Experts of a small language model: 14 layers, 262M tokens.
Below are experts of layer 5 (counted from 0) of a mixture-of-experts language model. Rows are named router (the router's row for the expert) and show model dimensions 0-95. Each number is 200 + 30 x the weight over its row's rms, rounded and kept within 0 to 999.
After each expert's rows: a language model's description of what the expert responds to. This comes from a sample of Wikipedia text that the model never trained on.

# expert 49
router,144,179,196,229,243,182,148,200,210,155,207,236,217,217,206,233,229,192,185,189,288,229,187,214,177,168,216,207,247,207,187,175,153,262,171,225,175,192,252,217,237,188,159,187,178,226,200,199,263,196,186,193,202,213,167,230,242,252,178,169,272,236,192,161,206,187,216,182,158,239,224,222,233,193,199,234,172,195,163,151,219,169,201,220,211,234,192,190,216,230,247,199,211,158,189,212
Second pieces after consonants. Pieces such as ap, op, ock, amp right after an initial consonant piece, e.g. n-aped, tr-apped, P-aper, st-ock, s-ec.

# expert 29
router,174,144,233,198,185,207,191,204,227,208,135,132,179,196,178,235,236,203,192,192,201,189,227,265,167,181,227,187,201,177,227,152,172,236,171,197,165,230,236,195,186,157,149,235,169,215,175,173,215,191,196,243,149,207,236,164,153,192,190,134,237,224,199,196,206,267,178,195,195,214,170,236,168,191,173,184,253,198,129,192,213,199,171,183,220,167,202,181,179,188,221,231,249,177,207,176
Letters c and p. Single-letter pieces c, C, p and P starting or splitting words, such as castles, Certifications, superimposing, Petersburg.

# expert 0
router,221,147,172,232,186,203,225,156,206,211,177,170,159,221,165,165,153,188,186,170,171,201,185,236,200,166,212,169,215,233,163,195,162,161,212,213,149,135,165,222,245,194,203,224,237,221,165,235,217,222,208,165,163,175,188,156,266,198,229,161,170,221,171,145,140,142,171,164,228,209,211,186,178,169,166,232,227,167,182,169,190,190,208,192,170,218,159,171,186,219,206,224,164,191,217,170
Table cells and colons. Pipe separators inside wiki tables and colons after list labels, e.g. "Tour Finals: W", "Team | Pld", "Year".

# expert 15
router,241,217,162,201,198,182,240,166,233,122,211,141,170,147,177,197,175,223,237,228,228,171,227,269,146,217,231,167,157,229,176,206,205,207,183,206,226,231,186,222,213,181,201,223,230,156,197,269,160,195,230,170,202,198,204,195,238,203,241,200,179,152,180,197,217,215,174,157,182,168,229,132,202,221,172,235,209,211,176,197,162,153,227,202,186,207,242,247,197,201,202,177,213,210,228,161
Numbers in tables. Leading spaces and digits of numbers inside statistics tables, such as hockey season stats, vote counts, scores and percentages.

# expert 54
router,175,212,207,154,172,189,232,176,173,221,202,250,225,233,208,209,160,248,147,203,182,206,172,216,181,173,180,177,195,190,236,160,172,143,202,213,219,143,184,213,182,252,196,197,208,174,234,154,191,228,182,220,197,169,159,192,202,209,164,170,212,186,263,243,197,180,190,226,256,200,236,181,156,210,178,229,227,174,232,280,240,219,239,181,238,228,176,185,227,258,206,222,201,195,139,231
Of and list prepositions. Prepositions and quantifiers linking noun phrases, mainly "of" after Ministry or total, plus for, and, all, including, Ind-ustry.

# expert 16
router,196,187,225,199,191,239,165,157,190,279,239,221,189,152,272,246,241,166,230,214,160,191,163,232,184,195,224,179,218,225,205,197,225,258,236,240,206,244,214,222,205,210,227,246,198,170,222,223,190,199,203,205,208,238,162,231,183,160,235,270,229,202,228,188,190,170,240,226,193,164,224,160,136,154,186,188,204,180,153,188,213,165,188,218,218,188,158,200,229,215,209,168,159,196,190,202
Verbs after subjects. Main verbs and auxiliaries right after a sentence subject in biographies and histories, such as was, had, became, plus he, she, who.

# expert 11
router,204,189,267,234,143,217,155,179,216,191,218,224,231,151,224,215,219,242,163,211,196,191,160,220,210,225,170,155,254,164,207,176,193,213,197,216,157,206,188,198,191,272,221,215,177,131,175,210,216,145,176,190,208,236,261,246,182,221,152,252,209,189,225,168,216,235,243,203,180,144,173,213,179,179,231,236,219,155,180,206,211,234,189,237,223,193,199,245,208,201,207,203,187,205,245,194
Verb and adverb pieces. Word-initial pieces after auxiliaries or subjects, such as dis, re, sh, ex, sur, and adverb endings ly, ely, as in been disbanded, completely.

# expert 1
router,235,236,204,249,264,226,149,216,228,205,233,231,149,224,192,137,196,270,177,218,150,214,246,225,213,213,221,193,175,227,192,222,193,209,205,173,223,196,187,229,222,140,213,245,211,200,166,132,222,191,234,210,193,183,221,212,262,177,182,171,182,210,182,174,203,207,200,134,185,165,158,172,231,219,154,190,250,178,186,210,220,216,146,220,164,200,238,229,180,214,190,206,193,177,234,217
Punctuation in infobox data. Opening parentheses, hyphens, line breaks, degree marks and math sub/superscripts in infobox fields and measurements, e.g. UTC+3 (TRT), km^{2} (.

# expert 14
router,213,248,225,177,203,219,232,191,220,189,188,172,179,193,179,165,234,257,174,173,214,240,210,159,189,197,231,177,225,246,222,222,197,230,187,212,235,193,247,190,143,180,241,251,130,158,153,193,146,245,154,153,211,141,235,225,248,230,215,169,196,141,175,187,144,221,170,197,200,219,237,196,152,173,195,230,210,185,188,205,183,172,207,188,228,223,233,227,182,229,196,202,185,213,175,171
Space before numbers. Bare space tokens and century digits 19, 20, 18 that open numbers, in dates, scores and population tables, as in 1993 and 12,891.

# expert 51
router,204,184,176,173,227,194,165,202,251,216,186,177,198,233,196,230,203,156,215,196,213,166,255,202,223,234,212,147,225,177,223,220,161,194,193,143,236,230,260,212,246,190,215,192,174,233,261,211,175,171,155,211,229,238,143,161,169,155,207,214,221,239,200,224,201,227,199,218,225,201,167,208,184,186,200,154,228,228,245,202,212,188,190,175,242,210,272,127,202,180,160,255,204,180,187,176
Mid-word consonant pieces. Consonant-led pieces in the middle of words and foreign names, such as ec-c-entric, Rec-on-struction, Cal-v-ino, Sok-ot-o.

# expert 6
router,174,178,193,182,161,179,181,191,215,212,212,189,190,204,199,144,262,224,204,149,194,154,213,261,162,190,168,272,200,239,173,201,206,183,172,216,246,211,209,239,190,236,240,161,230,205,162,154,183,234,210,196,152,216,233,220,212,136,212,183,237,185,183,160,214,170,192,152,227,213,193,208,195,204,174,196,240,217,182,167,158,213,174,206,239,166,176,197,245,245,222,230,120,201,232,216
Line breaks and headings. Paragraph breaks, row-ending pipes with newlines, heading markers == and ===, and list dashes at line starts in structured articles.

# expert 40
router,206,194,168,201,212,183,177,183,158,259,132,261,176,212,202,158,209,197,144,166,191,193,198,209,237,208,203,141,170,191,215,140,175,162,196,201,178,182,170,183,202,175,180,219,188,229,221,162,204,175,238,233,174,174,176,189,258,151,235,170,145,233,209,141,222,176,197,125,180,188,211,144,212,219,219,166,223,178,194,151,224,222,180,209,187,173,179,207,229,172,231,180,171,198,235,178
Infobox and heading labels. Labels, dashes and line breaks in infobox lists and section headings, such as Established:, Location:, Class:, Born, and ==career==.

# expert 7
router,191,168,245,171,173,237,214,203,216,188,159,232,254,186,222,235,177,244,176,121,208,205,163,235,148,173,174,206,222,239,196,233,229,221,169,223,219,180,157,239,193,283,211,191,184,220,215,171,160,204,251,260,201,179,208,150,251,191,213,212,178,170,254,199,202,201,276,212,203,209,218,206,155,184,168,200,188,179,226,218,228,230,196,211,200,197,218,209,209,238,181,211,194,196,161,247
Prepositions and conjunctions. Prepositions and clause connectors after a verb or noun in running prose, such as of, to, with, by, under, after, when.